config.yaml
num_hidden_layers: 14
hidden_size: 256
n_experts: 128
experts_per_token: 2
d_expert: 144
d_shared_expert: 192
hidden_act: "gelu"
moe_layers: [1, 2, 3, 4, 5, 6, 7, 8, 9, 10, 11, 12, 13]
router_score: "sigmoid"
normalize_top_k: false
routed_scale: 1.0
balance_loss: 0.0193
balance_bias: false
init_std_router: 0.0122
lr_router: 0.00122
num_attention_heads: 4
num_key_value_heads: 4
head_dim: 64
vocab_size: 8192
norm: "layernorm"
norm_place: "pre"
norm_eps: 1e-05
positions: "rope"
rope_theta: 10000.0
rope_fraction: 0.25
qk_norm: false
attn_scale: 0.125
tie_word_embeddings: false
parallel_block: true
init: "normal"
init_std_qkv: 0.0304
init_std_o: 0.00575
init_std_up: 0.0304
init_std_down: 0.00287
optimizer: "muon_variant"
learning_rate: 0.00784
lr_mult_o: 2.0
lr_mult_down: 2.0
beta1: 0.93
lr_head: 0.00911
max_grad_norm: 2.0
warmup_steps: 200
schedule: "wsd"
decay_fraction: 0.752
decay_shape: "linear"
final_lr_fraction: 0.05
batch_tokens: 131072
max_seq_len: 256
doc_mask: false
z_loss: 0.0001
train_tokens: 793300000
max_steps: 6053
dataset: "wikipedia_en"
Below are experts of layer 8 (counted from 0) of a mixture-of-experts language model. Rows are named router (the router's row for the expert) and show model dimensions 0-255. Each number is 500 + 40 x the weight over its row's rms, rounded and kept within 0 to 999. Numbers have three digits each.
After each expert's rows: "gets" lists some tokens that make up at least twice as much of what it gets as of all text. This comes from a sample of Wikipedia text that the model never trained on. Tokens count by the router's weight.

# expert 43
router:468513505482449501484524514447529529479536542468461521467507448514509532473466429493500444569550560542546517538547507456516440466454534449549490417489525460483451461505539493663460488560505418500530462484524481532436530476504433498431468583506499529547508503551547513560493474526536461485488536527495527495460461478524535493497504527496561416517576539479460476481545550475466549489510486503483506564474424494523506535469413472522540523492448454456441480535521472538516555528501385545616469507427442496490519492504505498527523517508506472498513488507460521420495527584508494532491509462536456475492504470419467491508550541538512451441555564510569446516510526502544469539490564460517502525438516511446546521573535525511491575465499466509466517498540488487555512552470373
gets: "  ", " all", " All", "int", " pro", " Pro"

# expert 112
router:462431556492482495458515488500490517449532415438502479458488521495544502444460583567476484450460483499519461479535526485532496532508561474481508435491571511559521522447517520519450527440510474503481555522484506479441492473455527522493494503460554480479490451573556542490547607471535514538516460493541531515436539500489503531562517493528529505539482485457427520541548463404447433483509532513508506530434508400452467527499510498545524463613492497572480466564605498484443556419545432578521480489462472477494483454520508484483534496500426589446506553479456537431496452472508473522494511476475489463494481631517555562501474501489486488448569531448509516539534511471486498505496537508528507467531468471424505497513556505462496445466529543489464493471558535481575437491396462
gets: "ly", "er", "-", "y", "ally", " more"

# expert 101
router:474532554525571468510534462427569499409484518461497547476493478458516467511519478483473508422534482480540466515461483429489463461516501506555524528492501454500452566540462574544485447551481555534522517501494546499511509487519611528442543518535528521502531521451529497443476577499539478532496570522503405512464482554495523554529540459492493491443498513508487477523450480457596494539461486550507482557478525488474478606512494511534488541484463504527522435444530515484528515556543486545505470545526571398515518483545484564470541466578525580500626502472506560505509456492433481581409452506431542510465478458491515503459452548514518470446476426429525503524496446538536542472471454529473472486506535465471458493461513554481491446514533507501412569468541484526421478509435468
gets: " he", " they", " it", " she", " He", " We"

# expert 114
router:493473531498460439532509549403495520505501499504480529493507468597525505469460483523535474469395488553507481466533458491466472482457413526507488481461500481508506560453484511524480504548469471483462534542474478460458513480494499483463521544456506564566515495482508509407430584428579499475533426462491458484545510506515542588479523515533486473491509522510496538484472435514468455466429492547507534547503460533473533478558480527534474485499493500442411546517544461469511499443520425540570439568589550483486541496512501541455525501455590577509501554550501413593504485477570573534505453510426545482423475442528409499496582477541479500521482591413517539521515554541530506579468590457500458507475443502494529478525505478505518545459534502500511517483518479504517538534490482
gets: " led", "ed", " major", " lead", " won", " leading"

# expert 13
router:498507568526544521456565590494461615473512488484533508472470483487482458509503550543549445436473454516526529550531470452545547478479582456483494485513515535544450494423515471512482473517474481532497430568510478519488519485436499534519500427442552520499556496550580496559495500528462528513549477468452489555505489490520477451526606509540466493456481480506483543446448467498564564531535530505453510457491420487490514592533461554502474482481509517524366472460510545469459505514484482489564410508451506383488443474464469495475467486522512494496483596484434540472435473498465503572484443492472553458458512513542506506520484517567498479527544567465486417519568518524507538499510476447509482570496529511478489480447583496437512467532539400525465513559563504534499478477467476
gets: "ton", "ley", "e", "on", "son", "ey"

# expert 126
router:493514487424519476481491549460463492446464476494460484517441507539505517478531535553445437501530537438529502500515511437525508489505462535525463591460522524486464578501499481513500482498460483563556521519496528466422491486502520501451606512539497482496536465478554505513530606438483435463516499450461477528526478530490474548556531469534447468532564472520460525497483543445538465529409579468484504531508557434464494521519460526519556471510480523604456504533561446459495510435568474508552497400411505426507504506483502510525533473500496492528493558520489563477497551472484464550392445503514519468477455554535450541548476491534418499418546511412458369533536482524525524543528546558508456521428474420511525543509497541522499557501498495480542519513517567484522451479444481
gets: "ter", "er", "ster", "ler", "ner", "her"

# expert 35
router:555519478539550403504474539452545525510441421457548515467404489513534489519441500504537492473469517482486572526510463478524486509503455497515462481520386479483536511520507552530544418485488525499538498501548486535509542520488499536516543545554552519537511432489482514565503476477532473478469497420474533518572517516474474523547544491534472475492568492485453465476555482520484522486417530497476498534495479496417506532518496569487515541535431505521357583550506485505504512494448472514478487496478533453464555406486524484418524488534528543550502493440454506512484445471545471585510505435427526474453466474487455554458511429459548483477441483429531552528565470543560564544542525514548500570472505565508493498479546513544491505559515482453415613498506508424500508505451557
gets: " |", ";", " 0", " +", " 1", " 2"

# expert 69
router:471546486522490481488534430545536510519433456448453486487424486467556499470471489474477532504505467477520549450517438509462522536478598551527502488528533547518495497448512532494569497542488538454556507480520478462442513428501422487427536578544485481471501513482545525585492492450521507455526505461521457559504489521508524502481513529463540443437491433533410538444524462525514437504452501499520548509452451512486504494509477426501566518509510452501487409505557500513540506477414436541512462555413524441555475516499505546494583447492502493589572556440523538534497535454438451548450511482495494451501478525463426498556474560531584434489564561585510486595497478528510478466594514464507459565482537494536494547543484497520492482461481451511452555434522520482490522495524429
gets: " States", " ex", "  ", " Ex", "ex", " Union"

# expert 85
router:469524535499503444520505451509505487449452476484495470517525502525473422448492584530549401541511474580578497422521508463412497462512544537533510586488576497539523522515489524525491459492549454601527542468560557488428496463495582481474503480492472497523547520502530493511569512485595509542537555475512509502501461510520403464512573504545429495464487530466449527525438452533514529523447448485502522596457497435529512532500466544516468540522450513429465476501499429480525586544517547539532522512426544455461483500476532576496573511487500542483528481490404518491473476431551506525492513481461400465504421424502503544452531459529542443447508523474449467555512554496511562452510544460529503502494444490500527452453506526518470510545436562525485543488515464517466474501469510
gets: "ce", "ho", "ine", "ne", "ty", "ate"

# expert 95
router:548486545465525520492501549567526538533481471508527492460494476466468405478473529490494472482527409500526551459530484596505518498521511567440481463499494556482553471451457525518508469452507451449392440505545440456462505458435569567457449491490581580548485505437485528503554459430527474502420609508521506532502442516536427524573502505413520492513526522533498483446461530508503475528462514392532499539494508517515496488490483520548515510475436522518472549547551507500508528509495507517526483526495516460478435486492547589437522474512478479530497542547475491554503562487549472493438474461496412474475481489426450501517505429568473472436459520469464451585546503514521492529571583504484440504538464460488528542556537535461511525518481491503492616541546523490538507565469500
gets: "ge", "te", "age", "ure", "e", "che"

# expert 76
router:526505597565525438467481500488558476450470472527539558466534519506484464445541500505558474469552476544505514497456508411443519449456566466519503518478488479453533510495527476502455565511472507470476444563609439461521523474497560509556498446429530546472491403530542533528496507492542457553451562514541441513512420489534443478479484514446542508576518529495515564508554454460495479500486490484550540513494505540452534532527478552521500551461482518546492411569459378444435481469422510458491465530497490464626468431558444465501564506507512542513505560496513522468503421539501535528465493447467502494459476494500437512539533444559522467507517503435530493501514456514554467484541589520417430561532527513505474509468515497512506560517493518494526475483569537444514488533486458
gets: " |", "|", ";", " /", " family", "^"

# expert 50
router:493519574505519458474509436460524532496493468489425512471448483483538508476476524515521466430483538495533498485506476476486432477506352508514495492452527515543511515517482531552488484508472465499485515522534463499561538474487525508437523566456531589533519471538531532429545492444576491467496553528489485521490458504521512563504517470498506489510529529489471538456508440436502498469450532450499525543485451496485515502539491517525515523520477456517478424538641463467494441491514447557512480537585529451534552486638515488474541480516535521509521513526491495527480492518571475529441502475484544502469474503484424515392427447548435452463539650371558447547533520492549541551569552503455446547464485483485430528516505542491511519496539483510464528488550544488520518533448469
gets: ",", " and", ")", ";", " or", " 0"

# expert 55
router:538533580492518450435503485521519511511470457499483488467471459472530532490439488476496509430422520488511519478441504473518530506526511463506513476487507528548502483491441493524523511487487512507535469546445477497523525515458532519574573444527451557526547515512552530449499487457430505501465569538475493507553513581553523539471563493593516440461479515444486527471522440470468521505481454515501471474504387536524520543543518566525552497497530495572459431555487471418459541481465462514480393562468641415469471488546512470473504459508448447539515457510480543546470480563534464540512465486545525493465527571507525460467448481549481446474483504417482447614542500516544482528525515477542438452459463612512405462550504519519522516484534484497426538503570538539501527515523531
gets: "a", "ers", "ia", "s", "la", "ns"

# expert 14
router:424496560512518467498468505458517515452484528411462519466453532458447472440503520545574484537498498536556502529506476468487478435503461524510517471485471515505537568527521544541515448489530420485535470550507378455492523473493488473430499547528532548507531477561484509489550544428533437443444563494524448520572508548503501482462537514572531532534609496459481509455458471507533539527456455441525582556454452450436484543577467485552449496488470488539499457500558531437481516527464485528495494472478523493565421518549512544472527518593533480501500540396421470496536493519505516541415524514482497467459500536523473558519459456501523446459558519423462435547500506491579505487486543482506467525514520439483443574535499537409528547507555492498472486428511569554499513483487500
gets: " and", ",", " or", " &", " as", "and"

# expert 67
router:525538567496443414412475435517498517533468404511532540503456463582536468460499584468517479448496429559556573499515517483487504437533499473554479544541499475546482477437487502475521551514451534496471393551483454539459605493517553433526480503489505561499495406496539484502533533453510460527561518524435429536503492534481529589506519453467500453566490506506534530404500470454521504457482432458496500523474467488435517470497478521580460526471497534492420450510497483488462572442511406550516446513511523472499567482500541506499499527509544518573526555419454513501510494510534500596474383493473545500462469490500522519437517551511512440485471448516522463505505554495557557491461517503487450517472464533467523550465541532473500491509482520510545511468572520507534480563511487
gets: " |", ";", " –", ":", " -", " /"

# expert 32
router:485522567490498464476519414467533529501480468507439518477415472467545490479474521494520461487498494521537492500503478476501452484509363495521475499432514511543503529506484553551508479522462461504466532509509463528526543471485538491421500541471528564538515469541536526441558538435615485491484537537494473514498480507518507571510524477481499482513529524478484533461507434424491507458437525459493534546482462497466517509535490516517486519538469464492479411540617471474509430510493433559508478530598521462539527501604523504468556479515534524513512528530485492501494504520577478521444471487477538455473472520472423514379456457552498459475548664411556447549528508453550530566567568496464429535454480468482441504538502544475524553495535467493453525483547537500526517542455460
gets: " and", ",", " the", " |", ";", "°"

# expert 98
router:514489489478488506476462435498491480495565527504441548482436503455520498407494556503460498499442526569528504454466480493462447491519501514585526547550569476486493535526458514584509484525467430516479529513534506480537513491577539422454499519435547591448461406528606522498565524531477523407500415570520523498451539509511500456443517508524506371491469492504468526437486424461540539463481480502519559522523525457418531540563485491525462526613481450496454473496522495473445513418506502492513485540458547522541480428543483503531556540428515479467537472483509559547454427478523535506522533504503477541510518461511493554488442533515521531468526451502451462500492540544498555501467542477480470543538451526449450520437535506495537476472583534517467537464467458427545530545493522
gets: "ci", "vi", "|", "r", "ali", "lu"

# expert 44
router:472461571554491455503485521454489520448536577492542525505453503472507494481415514491547469524468491581455488419485496455464478489440474565488481431545494429407547565453471512595520456501496521527508418477565448482485538496484523485466547540489592503597552480509483490592480498438474500559544533504515496500512516494531546533507530514518459451543545507486469510523482430457532473465487464454467532562523483460480525517553470526556522492552438511504434404533540523488506475435475504523540424519511576487504512499457508446424535497484501579550573548549451444490536441514474522456466466433424504509493510454544550539497517490524585466515525506520439492544555508456542502549457476461549502519553451517506467478547526558484578439486513427494494543484537509454511494507481416
gets: " the", " first", " his", " new", " their", " its"

# expert 65
router:493489572438428481469540564519570523436445416398532574442473535501486509482484573513544429447459441488531545465475522499439547510498510461485545518465484547548512619555468460483485488459449462558461491523567478465484515501467533398536507450465523569509575510565549525505533517512472517515493479453571456487520530522497565431487503498500544451487513510470498537377486542535536502517441527426515511466487480473511507467531488453490520542520452482519454438549465452446538511527515456553468513567511511460458524470513508482480520556495518437507545531505467460430477511565492500526513483477490429485494524477588537485495449536537583471569568545506439472521559556476551495453549516448546490458527438524454534533502558472560548537512525468489459527509497530513469520521520469
gets: "a", "i", "e", "ia", "us", "um"

# expert 15
router:528529532462468444453507517493507542477465520513520522402474494549509473428469505464518486501482549503526529470484474480521429491511478480508459501579481474466494575558500555538489450430404484488463458466548517485461566541506495468495531542399512528571514490516497535493545524476521433561580562525492469481447432525498511516460503456474541450521487497511471524456526513422619499467476562467459509497456467526453491521589495517539410490544418540451467451532487468495519445468491453614519420476518553444562479430477512465503547452502478498480579556547495518544500475453547472500421546465499546491486503525469418517508531525540502472445491477479517519570548567553575501498481538460474491551474454540475466524517557559471526471487491484556458564542514562458529476521444485
gets: " the", " The", "The", "the"

# expert 18
router:529479534400440483509546435458552479471497494537485596523447477504527432457496518434519474456444506527468541471456508590511458468450515448510491528532542519488498592538450560520480431463464431516494490455514496494444513517537543506512533488484542483511518471573528501515551552522488485507493514503472533525536471509587575441451505560502497481508558434437455514526528478473539516533544426501486513516514465499450509546565549508599454544606451401524407470481522476527560496476489530516516508553529523459594521463494479508497553565533528444537448526414448530493486482466447553522496502411460437494536486482490468478452489475530543511468508456462435437526520475481441550506493525471423527488522505439500492580509491446514519541481553564518464475443519529444529521499538467
gets: "si", "ci", "hi", "ti", "mi", "ni"